config.yaml
n_layer: 10
d_model: 192
normalize_top_k: true
vocab_size: 2048
lr: 0.0085
beta1: 0.95
dataset: "wikipedia_en"
Below are experts of layer 4 (counted from 0) of a mixture-of-experts language model. Rows are named router (the router's row for the expert), down (a neuron's output weights, with its number) and show model dimensions 0-191. Each number is 50 + 12 x the weight over its row's rms, rounded and kept within 0 to 99.
After each expert's rows: a language model's description of what the expert responds to. This comes from a sample of Wikipedia text that the model never trained on.

# expert 21
router:68 43 39 42 53 49 44 87 36 40 44 44 57 70 57 53 48 74 51 50 40 49 58 38 50 64 38 56 77 57 51 51 66 51 52 61 61 49 30 55 41 47 39 36 47 77 60 52 42 51 68 35 40 52 25 46 57 52 29 67 61 38 56 24 47 41 27 54 34 52 43 51 34 45 73 83 46 26 51 67 29 53 44 59 42 47 45 43 55 33 44 52 59 42 39 41 21 54 63 44 58 49 49 58 36 60 51 65 44 37 53 53 39 56 40 45 60 63 43 50 43 41 63 54 43 34 57 55 38 54 65 56 33 50 54 57 58 36 72 56 38 47 60 22 42 48 52 45 46 56 37 49 15 52 64 27 39 38 56 77 67 75 64 55 62 63 57 57 49 48 57 55 51 38 49 48 53 41 53 57 36 34 49 65 63 70 57 48 53 55 50 52
down0:36 25 56 48 44 70 52 59 44 44 51 44 42 67 56 64 43 53 57 55 43 65 50 69 36 70 58 70 37 56 77 47 39 57 48 53 43 35 21 61 42 40 50 49 38 60 35 67 52 43 51 31 55 22 37 62 19 51 53 53 47 47 55 66 48 41 56 46 57 65 45 53 40 52 52 42 50 62 57 65 36 60 48 71 22 27 59 45 31 63 40 45 67 54 55 42 54 67 54 55 63 48 64 31 72 38 51 41 38 54 46 37 53 47 35 38 35 54 42 40 46 30 44 62 69 66 53 65 31 42 47 36 64 38 39 63 47 47 77 35 50 44 38 56 41 39 65 54 59 25 57 44 49 51 61 52 53 37 58 63 67 50 67 41 64 25 68 56 54 45 42 44 44 42 53 37 57 51 41 71 31 45 23 65 36 64 56 40 44 42 44 59
Description: Consonant-vowel syllables midword. Two-letter consonant-vowel pieces inside words, especially re, ra, ma, ha: Sec-re-tary, Jeff-re-y, sur-fa-ce, film-ma-king.

# expert 20
router:56 54 66 28 54 25 43 70 57 23 60 57 42 33 68 66 40 53 55 43 39 47 59 46 28 49 69 50 68 45 34 70 60 54 70 76 29 49 50 62 25 33 63 45 55 44 55 38 64 47 45 57 57 42 71 65 68 60 55 55 56 35 44 46 67 71 47 47 61 42 58 53 44 60 60 28 47 55 59 36 46 61 52 64 22 35 56 48 52 28 56 53 41 49 29 71 34 61 55 53 48 59 43 51 35 44 30 47 40 61 77 41 43 52 66 62 70 49 36 36 51 45 58 60 52 35 52 61 65 73 55 48 69 42 39 52 49 51 66 63 31 44 51 56 36 36 51 43 52 39 28 43 55 50 49 59 50 34 58 43 37 57 62 36 32 45 50 42 51 66 41 62 73 46 64 52 40 69 57 54 69 65 46 54 33 47 55 48 35 47 53 41
down0:68 29 63 68 53 40 37 35 37 38 44 44 69 47 46 56 36 24 57 67 58 54 60 52 66 77 43 54 74 46 46 46 66 61 49 53 43 41 65 58 56 56 42 52 51 35 55 45 23 46 48 23 45 45 33 48 51 67 21 46 42 35 34 64 46 57 64 52 67 54 40 58 38 46 53 54 50 47 53 55 48 35 57 63 38 58 52 56 61 69 66 63 53 56 64 37 52 56 47 52 45 29 48 61 51 48 45 57 48 59 66 38 55 58 30 47 43 51 61 40 46 51 69 49 56 69 38 35 32 54 59 61 45 67 49 49 50 53 36 57 32 62 67 45 21 20 60 55 51 68 45 65 56 39 46 56 23 35 71 31 47 36 51 47 51 59 60 32 49 63 45 56 72 42 49 53 70 27 58 64 70 39 69 45 33 69 63 50 47 60 59 43
Description: Word-stem inner pieces. Inner stem pieces of Latinate words before suffixes, such as u in linguist, duc in production, equ in frequently; also found, design, form.

# expert 12
router:42 21 35 53 54 49 46 38 47 62 50 49 37 40 46 24 75 60 38 42 55 39 64 57 46 38 74 41 34 77 79 39 62 51 36 87 52 61 38 57 40 46 52 68 47 57 41 63 44 39 47 57 49 42 36 35 49 40 47 57 49 41 70 50 60 42 41 58 45 66 46 44 59 48 38 47 47 48 36 37 65 32 40 47 50 56 43 36 43 61 63 34 51 62 62 50 49 39 65 59 59 47 47 23 37 60 48 56 46 54 49 42 54 33 40 36 47 33 48 29 42 60 67 35 63 41 54 39 66 51 55 49 55 44 61 33 46 48 54 51 66 58 74 49 38 53 40 63 59 42 33 34 45 69 33 37 83 38 44 43 48 57 67 46 49 37 31 35 68 87 63 42 59 50 66 67 50 40 42 63 43 48 53 65 56 45 70 52 43 58 47 49
down0:49 59 32 70 38 50 57 46 65 47 74 74 54 31 64 49 44 73 58 38 64 58 51 45 59 51 47 57 26 23 56 61 26 51 38 56 47 50 38 55 59 35 39 37 56 30 56 66 53 46 48 46 62 38 47 51 49 63 45 52 58 72 49 63 34 29 45 57 40 57 30 53 59 60 70 45 47 46 58 47 49 49 57 70 51 65 55 63 58 56 58 50 52 33 48 31 61 51 52 68 54 34 54 70 29 35 33 59 36 38 52 70 57 51 43 50 51 59 59 68 62 75 52 29 27 47 62 54 69 51 40 33 58 46 37 50 46 21 27 54 68 41 48 56 48 49 42 37 55 66 42 42 53 59 35 36 64 47 73 56 58 45 23 47 61 49 45 58 60 60 73 61 39 46 54 55 54 63 52 51 58 26 75 51 46 54 58 41 55 29 54 26
Description: Capital letters in abbreviations. Single capital letters in acronyms and abbreviations, or starting a capitalized word, e.g. QB, U.S., UUP, RC Lens, Sodium.

# expert 33
router:47 35 58 44 54 55 17 35 44 41 62 44 46 46 55 40 72 45 42 51 74 52 61 44 61 34 46 52 35 58 50 48 60 51 63 62 43 65 45 29 46 53 38 57 40 31 53 37 62 48 40 70 21 49 38 61 53 34 27 41 48 63 66 43 54 33 60 52 63 58 51 46 70 50 62 52 45 63 48 42 55 54 50 24 47 54 45 84 34 43 48 44 51 59 52 49 68 51 75 49 43 51 60 20 54 51 51 50 63 27 49 50 34 46 32 72 43 57 63 64 35 53 07 43 48 50 61 42 40 39 71 64 37 50 45 52 67 46 49 62 53 45 45 64 52 48 56 44 57 32 45 65 50 43 54 70 40 58 55 32 56 57 43 60 28 65 44 22 40 68 53 49 61 49 43 73 49 51 62 62 32 30 51 60 45 61 48 39 56 60 58 58
down0:34 64 43 51 57 57 53 44 32 48 29 57 47 72 59 50 50 32 37 53 54 49 88 43 34 28 39 58 57 50 57 51 43 45 45 50 48 41 76 60 42 36 52 55 54 63 49 58 55 70 61 48 43 42 47 58 39 51 45 50 49 46 40 39 55 46 59 38 45 45 55 62 32 24 79 29 58 50 52 53 57 56 45 31 23 43 28 41 47 37 43 54 63 43 24 39 42 46 86 44 59 62 34 59 54 47 64 44 37 51 74 49 31 47 48 43 41 46 39 50 60 54 43 23 76 78 54 40 59 45 51 56 56 45 74 35 55 52 39 56 56 41 45 45 54 33 40 48 34 62 64 46 48 46 83 33 65 55 56 41 52 39 44 40 48 51 38 74 62 51 49 49 51 59 27 50 40 66 51 39 45 28 70 54 50 45 51 54 42 42 71 53
Description: Multi-digit number endings. Two-digit pieces continuing numbers in years, tables and coordinates, such as 19-97, 1,6-00, 3-25, L-17.

# expert 9
router:67 43 38 51 38 46 53 29 77 67 59 57 55 55 59 57 58 55 50 40 42 52 62 57 44 43 53 38 58 42 41 71 40 44 42 58 52 48 47 59 54 61 56 18 62 67 50 45 55 57 65 65 57 43 46 76 40 35 35 43 64 63 18 58 64 68 67 20 66 52 40 50 59 51 64 42 59 58 36 46 44 46 38 55 49 27 52 32 41 47 52 67 41 80 32 44 30 66 36 51 53 62 59 51 47 43 44 46 52 27 53 32 59 54 56 48 59 55 48 56 40 36 57 60 55 47 41 51 50 41 28 35 51 43 51 44 45 36 57 54 77 54 43 27 51 39 62 58 36 52 55 55 38 59 44 36 71 38 64 76 69 65 42 60 50 54 50 44 61 58 45 61 32 38 49 69 67 44 60 81 47 47 56 73 40 57 60 50 75 62 49 42
down0:44 58 62 60 57 53 47 61 28 54 49 41 44 36 31 59 36 36 52 66 41 51 45 57 55 68 27 70 52 51 56 41 33 47 58 31 44 32 25 44 52 58 66 36 52 59 38 37 53 45 71 37 51 64 32 50 54 51 56 61 42 61 68 63 44 34 38 65 63 55 72 52 47 70 53 56 52 48 63 36 32 52 44 40 71 89 52 44 55 60 54 45 47 56 37 47 63 30 50 46 43 46 56 55 66 43 49 53 58 47 62 57 47 62 55 49 48 53 41 51 39 35 57 64 72 94 76 39 45 65 44 39 53 54 71 61 28 33 51 46 57 50 39 50 43 31 55 71 58 53 63 50 53 44 50 39 61 62 47 42 69 43 57 39 37 66 35 47 57 52 54 56 31 21 32 57 48 40 65 59 28 57 53 49 57 68 36 51 70 49 50 46
Description: Vowel pieces in names. Single-vowel word pieces, mostly e and i, inside names and words: Per-e-z, movi-e, Beatti-e, K-i-ir, achi-e-ve.

# expert 29
router:47 73 53 28 46 52 57 68 36 74 57 53 78 34 40 70 48 43 56 34 65 52 50 49 63 48 56 62 47 69 56 57 46 42 50 59 42 38 43 54 64 32 23 29 35 60 23 34 44 43 44 53 52 36 48 58 49 66 41 41 36 62 54 52 63 65 53 60 49 43 42 48 60 42 42 38 57 51 53 61 54 54 43 19 33 75 55 57 63 37 46 50 37 73 55 48 34 40 39 58 46 41 49 49 69 51 47 49 79 66 71 41 43 55 56 41 50 39 35 51 23 44 56 55 37 49 38 35 33 41 54 55 40 46 27 26 41 65 47 51 60 62 64 60 45 49 58 58 42 68 49 42 38 37 57 52 28 59 60 45 63 43 73 61 56 71 68 33 43 25 59 41 38 63 61 68 46 57 30 56 52 45 45 54 62 46 56 54 60 59 54 33
down1:61 41 49 32 66 50 49 34 46 63 50 54 45 59 33 43 55 51 66 43 29 53 47 57 43 57 57 55 56 78 40 41 70 50 57 69 36 29 38 39 64 40 32 34 40 60 32 49 62 57 36 62 63 49 43 46 63 43 17 47 31 44 63 37 30 45 60 54 57 37 49 77 49 45 50 49 60 44 52 47 48 42 32 53 60 64 30 52 71 46 59 45 50 52 50 45 71 66 48 55 45 40 64 71 30 41 73 54 41 51 47 67 75 69 41 53 63 61 36 63 55 48 49 61 63 53 83 48 53 61 46 73 37 25 46 62 50 44 61 57 33 23 55 66 59 34 57 71 41 27 57 45 33 37 46 50 48 48 49 46 49 47 42 43 53 60 62 47 45 46 55 77 40 38 33 58 68 47 61 45 51 47 35 66 45 42 59 37 59 54 56 36
Description: Article the. The word the after prepositions like of, in, to, plus The starting titles and names, such as for the rights.

# expert 47
router:54 47 57 57 34 45 75 59 40 53 50 43 36 69 70 55 53 49 53 45 40 54 52 73 66 44 58 54 34 63 58 45 27 42 63 37 38 67 36 62 59 74 35 64 49 57 58 48 58 61 49 46 64 24 42 50 23 53 64 54 34 56 59 40 34 40 51 38 69 37 41 28 49 48 61 28 48 42 62 69 59 38 74 32 39 45 53 54 30 59 38 33 53 49 56 48 39 45 54 56 51 39 57 30 69 60 58 47 79 53 28 64 69 46 44 54 40 37 55 55 42 61 65 58 36 44 55 66 47 52 38 62 28 26 52 65 49 37 53 39 63 55 49 59 59 44 50 29 46 46 46 44 66 22 42 57 61 38 36 49 66 34 42 49 55 53 50 45 50 42 64 31 41 48 50 61 55 64 56 50 61 65 47 34 91 47 42 57 46 64 61 49
down0:48 48 57 65 64 43 60 61 56 58 52 45 53 60 37 59 58 45 38 37 34 54 55 49 44 65 25 67 30 80 44 40 62 54 63 44 46 66 49 40 54 56 45 41 45 64 41 49 50 53 62 58 51 43 60 53 37 57 66 54 63 61 74 43 60 43 48 68 67 64 72 49 62 51 30 82 54 56 65 70 47 63 71 50 55 39 52 50 42 36 26 33 50 59 32 56 48 54 47 45 49 50 55 30 60 33 43 46 24 39 50 32 61 55 43 59 45 48 57 56 38 37 65 45 49 63 51 55 51 49 39 41 54 64 23 62 23 41 39 33 49 51 63 42 43 51 48 67 48 57 31 68 54 58 38 38 46 44 76 40 52 58 65 60 47 38 53 73 41 42 80 50 25 36 34 52 62 55 61 32 44 67 80 43 57 53 39 37 46 58 67 58
Description: Nationality and country words. Nationality suffixes and proper-name words like ian, American, States, World, War, as in Lithuan-ian, World War, United States.

# expert 10
router:30 73 16 26 44 45 34 65 40 46 58 35 76 45 56 43 57 67 67 52 71 42 43 52 59 35 39 49 41 57 68 34 45 58 40 45 54 41 43 64 51 48 65 52 63 63 54 51 59 43 38 62 54 35 81 66 50 59 56 27 41 63 60 42 60 61 47 53 40 59 45 54 61 57 51 48 53 48 49 45 43 56 48 31 56 75 56 68 48 48 48 47 57 73 60 63 50 67 37 45 60 54 48 55 55 54 62 60 51 46 51 54 43 41 48 52 38 34 34 57 38 60 24 41 54 46 51 53 27 42 39 48 60 40 52 39 39 55 51 49 31 64 32 42 44 99 37 52 56 59 32 51 63 36 63 46 41 35 35 46 41 74 46 37 46 46 52 42 65 66 63 33 50 51 62 64 29 53 32 46 51 69 46 53 63 48 42 41 25 49 35 46
down0:30 58 57 32 55 49 49 61 25 47 51 37 33 69 36 43 37 48 62 45 50 62 52 50 40 57 34 56 31 58 20 43 57 54 66 54 49 42 68 52 29 44 50 33 74 53 49 60 67 52 65 49 52 59 38 49 50 45 42 48 57 59 66 50 49 55 40 32 60 55 30 46 61 55 32 47 62 51 58 72 44 59 34 51 62 50 46 41 44 70 54 21 43 47 67 37 37 37 57 55 41 48 61 29 41 42 63 34 58 67 51 41 60 56 51 61 46 58 58 53 35 64 56 37 53 86 36 60 60 55 33 52 38 34 42 48 56 56 43 64 54 76 25 43 58 56 47 61 30 62 31 41 62 57 31 43 42 44 53 45 43 53 44 40 52 42 38 42 58 38 44 47 60 48 80 55 28 29 51 69 46 39 56 57 73 60 34 28 30 33 63 48
Description: Capitalized name onsets. Single capital-letter or short capitalized pieces starting proper names after commas, pipes or colons in tables and lists, like H(ampson), S(1600), Va(inglory).

# expert 13
router:60 41 54 70 43 51 15 67 60 42 42 51 46 44 32 66 30 31 37 53 50 54 44 39 64 68 56 73 60 40 45 31 56 68 33 27 39 59 53 46 73 52 41 63 59 47 64 43 56 33 40 42 49 58 45 18 68 60 52 51 53 55 49 54 59 67 63 43 49 60 50 49 65 41 64 35 58 64 59 66 31 38 45 72 58 82 49 46 60 55 37 72 42 20 60 29 49 49 42 41 43 42 51 52 59 74 66 28 51 36 46 54 52 59 55 23 43 24 35 63 39 52 50 55 59 69 66 56 45 55 62 37 39 46 43 56 56 54 49 39 59 29 60 61 44 54 69 57 58 38 47 55 31 56 45 63 56 59 36 48 43 51 65 61 44 43 49 40 52 63 72 61 42 50 47 48 66 61 43 52 56 63 54 46 26 56 50 42 46 40 65 55
down0:52 47 37 58 51 54 44 53 43 43 53 49 61 58 51 58 81 54 41 67 39 40 53 45 38 39 44 32 40 42 69 46 31 68 71 40 67 42 46 50 41 33 58 40 63 47 44 60 50 80 67 21 56 29 49 51 61 41 68 45 69 60 38 43 51 56 59 64 65 35 55 57 40 34 59 58 40 52 27 48 53 53 36 58 90 55 56 44 51 72 43 63 50 68 57 55 62 43 49 48 40 35 40 37 63 44 58 62 47 50 54 46 69 40 56 67 45 54 48 46 59 44 73 58 50 29 57 40 23 42 48 39 33 52 67 62 70 54 66 49 56 59 58 47 46 60 27 56 50 66 71 47 54 72 46 39 41 52 54 67 68 37 31 42 61 57 78 60 40 43 62 24 45 50 61 62 54 32 65 51 43 51 38 45 41 64 39 58 47 49 37 49
Description: Single consonant pieces. Single-letter consonant pieces n, g, k, b inside words and names, as in Global, Integrity, lengths, Grebnick; also kg units.

# expert 19
router:49 33 37 19 45 35 57 30 45 50 43 41 51 55 27 29 57 34 65 34 39 61 53 67 41 44 43 69 26 55 57 63 56 42 34 59 47 50 45 37 54 47 43 62 53 42 34 39 32 63 35 44 50 53 43 61 72 42 52 56 42 62 60 54 61 53 45 73 34 47 37 42 42 57 54 66 38 47 61 54 37 52 83 32 50 44 46 48 34 50 37 53 50 78 55 58 51 72 37 70 38 28 41 60 49 49 36 52 41 35 58 37 55 49 70 37 54 28 46 74 41 57 57 37 34 58 39 64 52 47 53 34 56 57 77 70 46 51 37 52 25 52 45 65 54 41 53 55 53 63 59 48 45 59 46 30 41 69 28 48 53 66 41 67 39 50 48 30 52 46 67 40 51 56 46 61 25 71 53 49 57 34 53 53 34 33 48 49 54 63 55 36
down0:54 55 29 47 43 42 71 54 49 40 49 48 69 71 41 61 65 52 45 56 68 61 48 55 56 47 62 54 52 38 52 49 34 59 66 40 44 46 62 12 47 34 40 46 40 49 37 39 55 29 60 63 35 48 52 68 47 45 63 40 38 35 55 51 45 51 51 59 73 22 62 62 38 33 45 51 52 58 33 57 64 46 38 68 61 35 45 47 33 71 47 36 55 44 64 51 63 58 60 60 67 65 57 32 56 45 43 53 53 38 62 50 49 52 55 52 48 30 44 41 55 53 42 61 54 32 59 59 53 59 69 80 36 58 52 34 35 46 53 38 38 48 34 47 64 47 52 54 68 21 37 66 68 46 42 41 62 45 58 42 58 40 57 49 38 52 81 45 42 69 50 50 83 40 39 46 52 12 52 55 45 65 25 38 55 49 50 60 62 43 53 62
Description: Table cells and digits. Leading pipe of a new table row and standalone digits inside wiki tables, as in | 255230, | 3 |, scores 0, 2.

# expert 28
router:55 57 66 49 44 45 57 71 50 44 45 45 55 63 63 37 58 53 54 70 62 51 22 63 45 55 47 40 32 42 47 25 51 35 60 54 36 73 67 66 26 53 38 60 53 54 52 28 61 55 72 48 57 51 48 51 45 56 31 50 25 73 59 64 38 47 58 51 55 65 41 46 54 55 34 58 53 49 58 44 56 55 47 45 79 29 67 49 48 52 39 30 55 46 48 41 68 51 40 56 54 62 45 43 41 59 71 39 42 35 47 29 59 54 51 76 65 49 65 23 35 64 51 66 46 63 53 43 80 48 60 57 44 42 65 46 44 50 67 39 53 55 50 47 65 40 46 39 34 37 62 66 50 47 51 69 67 55 67 59 51 28 60 58 44 47 64 58 40 55 55 41 34 49 47 40 28 50 40 60 45 70 44 13 28 49 54 57 41 47 72 62
down0:45 55 49 46 52 36 41 36 59 30 51 38 60 54 51 31 63 66 33 54 57 42 55 50 59 35 43 44 68 56 61 34 57 72 32 60 48 41 51 53 51 29 69 22 51 49 66 56 49 40 54 77 42 23 67 40 46 76 51 45 55 51 36 41 55 58 53 37 51 54 47 34 39 63 61 29 85 56 46 48 46 46 39 51 43 45 56 74 47 50 42 62 36 49 46 41 36 53 45 35 55 42 71 45 14 74 34 76 48 55 56 34 41 60 49 64 41 45 28 60 64 59 34 57 46 64 68 40 50 55 36 68 72 49 38 27 66 55 50 64 51 56 51 65 46 33 43 49 57 44 51 44 57 42 57 57 54 29 60 66 53 42 34 62 57 53 36 44 57 44 44 79 37 40 44 43 64 60 56 50 51 26 39 54 42 61 53 62 41 51 59 46
Description: Name-ending suffixes. Final pieces of surnames, places and compounds such as man, son, way, ward, field, ung, as in Holman, Samsung, Clinton.

# expert 27
router:65 46 43 35 45 60 34 47 63 29 68 49 56 44 56 45 31 45 50 38 38 30 54 61 63 64 42 54 42 52 44 74 74 32 54 42 22 48 55 29 25 62 41 54 43 49 53 60 49 42 33 51 45 60 51 32 41 45 47 51 67 49 44 55 51 67 35 61 61 44 37 45 48 28 49 50 63 45 33 31 54 50 38 23 50 63 40 48 38 77 57 55 53 52 66 46 38 53 57 64 50 54 31 57 30 45 39 52 55 64 34 39 50 64 39 33 47 32 37 55 49 32 50 58 27 38 29 58 75 43 40 46 67 39 41 40 64 40 50 51 38 54 56 43 24 33 34 35 38 48 67 49 51 33 48 65 41 66 30 34 54 56 24 45 69 31 53 42 46 51 34 50 53 54 48 38 63 50 47 55 29 60 71 62 45 33 37 57 54 60 43 39
down0:71 40 47 52 58 64 56 67 29 59 52 43 45 55 48 49 52 49 42 56 62 58 54 49 41 59 66 52 54 56 28 41 45 47 72 61 51 18 59 48 47 40 39 34 62 42 22 44 70 62 51 47 58 69 44 70 32 23 47 52 68 50 48 53 40 30 57 54 36 58 54 62 66 70 55 56 36 56 45 66 47 43 41 47 44 55 27 53 44 41 38 58 53 53 37 50 64 52 34 81 40 62 52 68 53 50 52 46 40 36 44 46 53 55 37 85 53 57 72 49 71 48 55 47 67 53 72 28 35 27 56 92 40 60 56 59 33 63 58 45 57 37 54 48 46 54 46 70 54 51 50 57 60 59 50 68 59 39 46 57 63 48 58 49 41 46 51 60 49 26 60 37 63 35 48 49 59 45 50 47 39 69 44 69 45 53 70 30 39 50 62 35
Description: Capitalized word-initial pieces. First pieces of words, often capital letters or prefixes, at line or cell starts: E-nfield, C-ategory, In addition, con-, se-.

# expert 1
router:54 36 34 62 67 49 53 53 69 48 60 35 70 75 29 35 50 72 53 44 49 51 54 34 47 45 33 40 63 55 64 53 49 68 67 63 55 37 72 48 28 46 52 26 44 37 39 51 68 21 37 58 61 57 47 45 60 50 40 57 66 61 31 45 59 37 36 57 34 63 49 46 49 56 46 38 59 62 40 34 62 51 50 46 66 48 55 65 52 55 48 57 36 69 48 43 50 42 29 43 49 34 41 60 56 51 49 47 34 42 45 62 46 47 51 37 27 61 53 53 74 59 55 55 42 76 38 49 46 47 49 60 55 64 88 72 61 67 48 44 47 52 53 47 47 44 53 73 38 58 59 52 28 47 46 52 59 57 52 68 31 35 54 18 38 44 35 50 27 75 59 53 44 53 55 53 61 43 37 40 29 55 38 48 69 54 35 40 58 33 57 50
down1:35 55 59 49 60 61 50 52 37 60 45 66 49 48 52 54 51 42 43 43 60 50 56 47 71 38 57 49 32 49 54 50 36 45 48 64 45 61 51 41 52 45 49 31 29 41 74 71 68 60 36 57 51 41 74 56 73 60 51 57 46 42 47 67 44 45 37 61 68 32 43 58 69 50 68 29 38 61 33 58 54 55 63 47 18 42 38 50 59 27 40 57 56 73 44 58 57 53 48 69 34 34 66 44 41 49 56 42 50 69 49 62 67 29 49 64 26 61 56 47 45 54 41 46 49 35 36 34 60 42 65 45 53 60 59 50 39 48 34 50 41 28 59 63 59 64 54 64 48 51 63 26 66 44 36 24 46 37 53 40 77 56 67 45 46 54 73 55 56 41 50 26 57 51 39 49 54 31 60 48 46 39 58 24 50 15 55 47 49 62 37 42
Description: Plural -s suffix. Word-final plural or possessive endings like s, es, ers, ities after nouns, as in works, reports, persons, Link's.

# expert 56
router:74 39 53 52 36 48 48 52 50 34 30 43 53 50 68 54 61 52 60 44 62 53 48 45 51 51 71 47 43 63 30 55 62 62 57 29 48 37 60 47 59 36 47 57 43 52 26 48 44 36 62 21 36 28 33 43 37 38 68 72 35 71 53 56 18 70 61 79 41 38 47 47 56 52 56 50 53 36 53 56 55 48 35 51 70 48 57 41 51 55 51 39 65 47 62 50 46 34 35 56 45 51 38 68 55 47 26 43 56 64 46 47 56 63 46 50 55 49 49 49 48 35 58 34 40 76 57 57 50 61 61 47 49 63 66 32 58 53 44 35 71 45 44 58 48 51 65 61 64 38 54 36 55 65 57 51 40 84 41 66 17 42 36 49 57 42 54 58 61 29 56 44 50 45 30 56 51 58 52 46 45 52 69 72 45 69 40 58 67 63 24 61
down0:45 62 56 64 33 40 43 55 50 53 47 37 75 65 52 66 43 27 49 60 42 48 32 35 63 37 61 57 40 52 19 76 53 38 52 44 57 53 42 52 30 58 57 43 46 38 50 67 43 63 42 50 52 64 58 50 36 60 66 62 54 36 36 43 42 19 44 27 62 53 41 41 42 57 44 48 39 42 40 34 48 63 59 46 64 48 52 44 42 43 49 55 36 45 45 40 70 37 53 41 37 65 47 61 56 49 63 46 30 57 36 38 40 57 43 43 61 38 70 65 47 38 43 30 28 69 38 33 79 59 58 39 48 51 35 53 29 58 38 73 71 76 36 31 48 50 62 34 40 44 63 53 45 55 41 50 76 48 43 48 29 50 70 59 54 34 52 53 35 56 60 44 46 45 54 46 32 56 65 51 62 68 46 52 58 52 65 28 64 30 51 63
Description: or/on word pieces. Pieces or and on inside words and names, such as Mallorca, Taxonomy, abandoned, Georgia, plus Cor, up, II.

# expert 6
router:70 44 60 44 48 26 50 43 64 67 53 55 66 39 49 51 72 51 43 34 47 73 49 65 60 48 52 57 57 44 45 68 47 36 48 51 49 73 18 60 42 67 70 40 21 58 52 23 69 66 55 49 50 45 56 35 45 65 55 41 66 56 35 76 45 55 55 64 45 47 41 43 61 46 51 37 62 45 65 34 56 55 50 31 52 51 54 50 52 52 46 43 73 47 34 48 68 67 75 48 44 58 42 49 51 54 39 39 38 23 59 40 69 56 40 48 44 59 65 52 47 53 49 33 58 56 52 37 65 51 45 36 54 31 40 38 59 52 73 28 81 53 29 43 37 32 49 36 55 55 66 58 45 54 63 31 39 33 38 49 57 43 36 20 50 48 54 52 61 42 71 63 46 54 38 48 50 54 48 54 58 56 47 40 48 74 59 63 69 39 32 48
down0:36 54 58 36 69 43 47 77 40 48 56 73 41 52 63 50 51 34 58 45 60 49 59 27 58 60 27 42 37 48 60 28 47 44 56 21 45 34 63 52 65 42 68 35 56 62 58 45 66 45 61 54 31 73 57 61 58 46 53 65 42 53 61 55 51 50 43 47 45 70 47 44 38 64 48 65 58 60 50 38 44 61 62 54 52 57 53 52 55 40 64 44 66 44 38 44 59 45 52 55 38 27 38 44 24 66 59 57 58 53 62 60 34 51 69 61 35 44 66 47 62 50 60 56 44 28 40 30 49 28 41 26 42 46 64 51 44 43 60 20 48 48 16 39 63 52 34 49 64 33 41 52 45 78 57 50 51 41 48 42 34 33 68 63 72 54 48 40 51 47 56 41 44 53 60 43 46 52 27 30 73 49 61 59 74 52 49 64 46 40 59 38
Description: Vowel endings in names. Final vowel pieces o, a, ia, lo, ton, ville closing personal or place names, e.g. Da-o-min, Marce-lo, San An-ton-io, Jamaic-a.

# expert 50
router:32 45 49 28 67 52 57 24 38 49 51 42 54 51 51 60 50 42 54 41 52 72 49 56 59 57 55 49 26 51 49 65 46 74 66 63 33 32 54 35 53 59 42 48 63 56 32 35 35 31 44 68 49 47 40 63 45 48 39 50 28 24 42 61 16 55 42 39 36 45 52 46 62 65 51 55 47 35 60 60 39 56 67 37 44 73 55 37 57 70 50 43 33 77 33 61 53 39 46 38 48 42 55 25 39 42 52 56 32 45 52 68 37 27 58 67 44 43 30 40 38 59 32 66 51 55 35 46 67 48 51 37 40 66 65 63 72 61 32 67 32 51 56 47 47 35 35 50 47 37 46 42 42 36 46 61 62 54 59 51 47 36 41 45 52 53 55 34 43 49 37 38 47 41 55 58 38 49 45 30 50 29 24 48 68 55 35 55 55 51 68 42
down1:47 77 26 58 48 55 56 66 37 12 46 41 45 58 57 40 33 62 66 58 63 58 53 55 53 62 55 46 65 51 47 46 33 45 40 49 62 41 61 41 39 64 58 60 50 49 38 58 42 49 80 51 44 55 63 44 69 45 46 30 68 61 45 19 41 43 38 40 44 53 50 48 69 39 42 50 52 52 71 14 53 38 44 57 56 54 71 61 48 58 71 66 63 49 58 51 38 50 47 30 59 38 63 54 52 56 44 35 47 59 65 48 49 37 42 31 40 51 52 42 48 72 74 53 62 43 54 28 38 56 45 56 67 35 57 28 44 53 46 50 58 44 47 55 56 49 45 48 46 43 57 82 49 63 66 42 54 59 61 36 51 37 37 39 41 52 54 60 44 86 55 43 93 58 43 59 50 43 55 40 33 53 44 48 45 72 61 53 45 54 45 52
Description: Determiners and modifiers. Determiners and adjectives after the, of, or possessives, such as his, their, its, first, last, new, this.

# expert 46
router:50 67 48 50 65 50 50 68 45 57 68 48 28 54 33 60 45 51 31 54 39 69 54 43 44 41 50 48 47 29 44 38 36 55 43 35 60 60 48 59 66 43 73 51 44 47 65 36 57 52 66 41 64 85 67 64 58 47 38 57 39 53 65 59 38 45 65 74 60 42 86 46 61 25 21 65 51 44 55 27 60 75 45 56 48 46 52 65 37 34 49 62 60 32 30 48 62 44 55 34 45 51 37 55 51 45 55 52 60 64 26 39 55 49 37 73 61 54 71 68 33 49 43 58 74 29 55 53 77 41 43 42 57 37 47 43 38 53 51 71 59 57 53 49 68 50 61 47 40 59 49 50 41 41 47 57 62 67 55 47 61 57 51 46 56 73 60 36 50 49 45 57 47 54 62 59 62 34 48 57 61 51 48 56 60 54 70 38 61 71 61 50
down0:24 63 37 43 44 38 66 24 45 57 43 37 67 50 55 57 34 32 55 60 53 47 53 36 54 76 42 43 45 37 26 45 45 51 56 53 51 60 40 69 45 74 41 45 44 27 35 57 42 59 45 68 39 41 37 55 52 31 60 38 51 51 41 36 38 38 19 62 58 55 58 36 50 67 40 53 43 34 29 38 49 58 46 62 48 53 37 39 50 40 43 52 58 45 60 69 72 63 52 52 77 64 35 37 41 39 26 57 37 49 64 64 49 57 54 59 44 46 73 41 86 27 50 34 46 75 35 31 60 58 38 55 39 55 46 68 49 47 39 63 32 72 47 37 49 46 42 51 54 58 50 44 54 39 61 38 38 60 35 38 40 60 65 47 59 31 57 38 32 63 45 51 41 58 39 41 60 48 59 40 71 59 58 42 51 53 41 59 43 57 49 40
Description: Mid-word ke/ie/ce pieces. Mid-word pieces like ke, ce, ie, ki, ka, ick in names and words such as Yankee, basketball, Lake, Vickers; also common first names.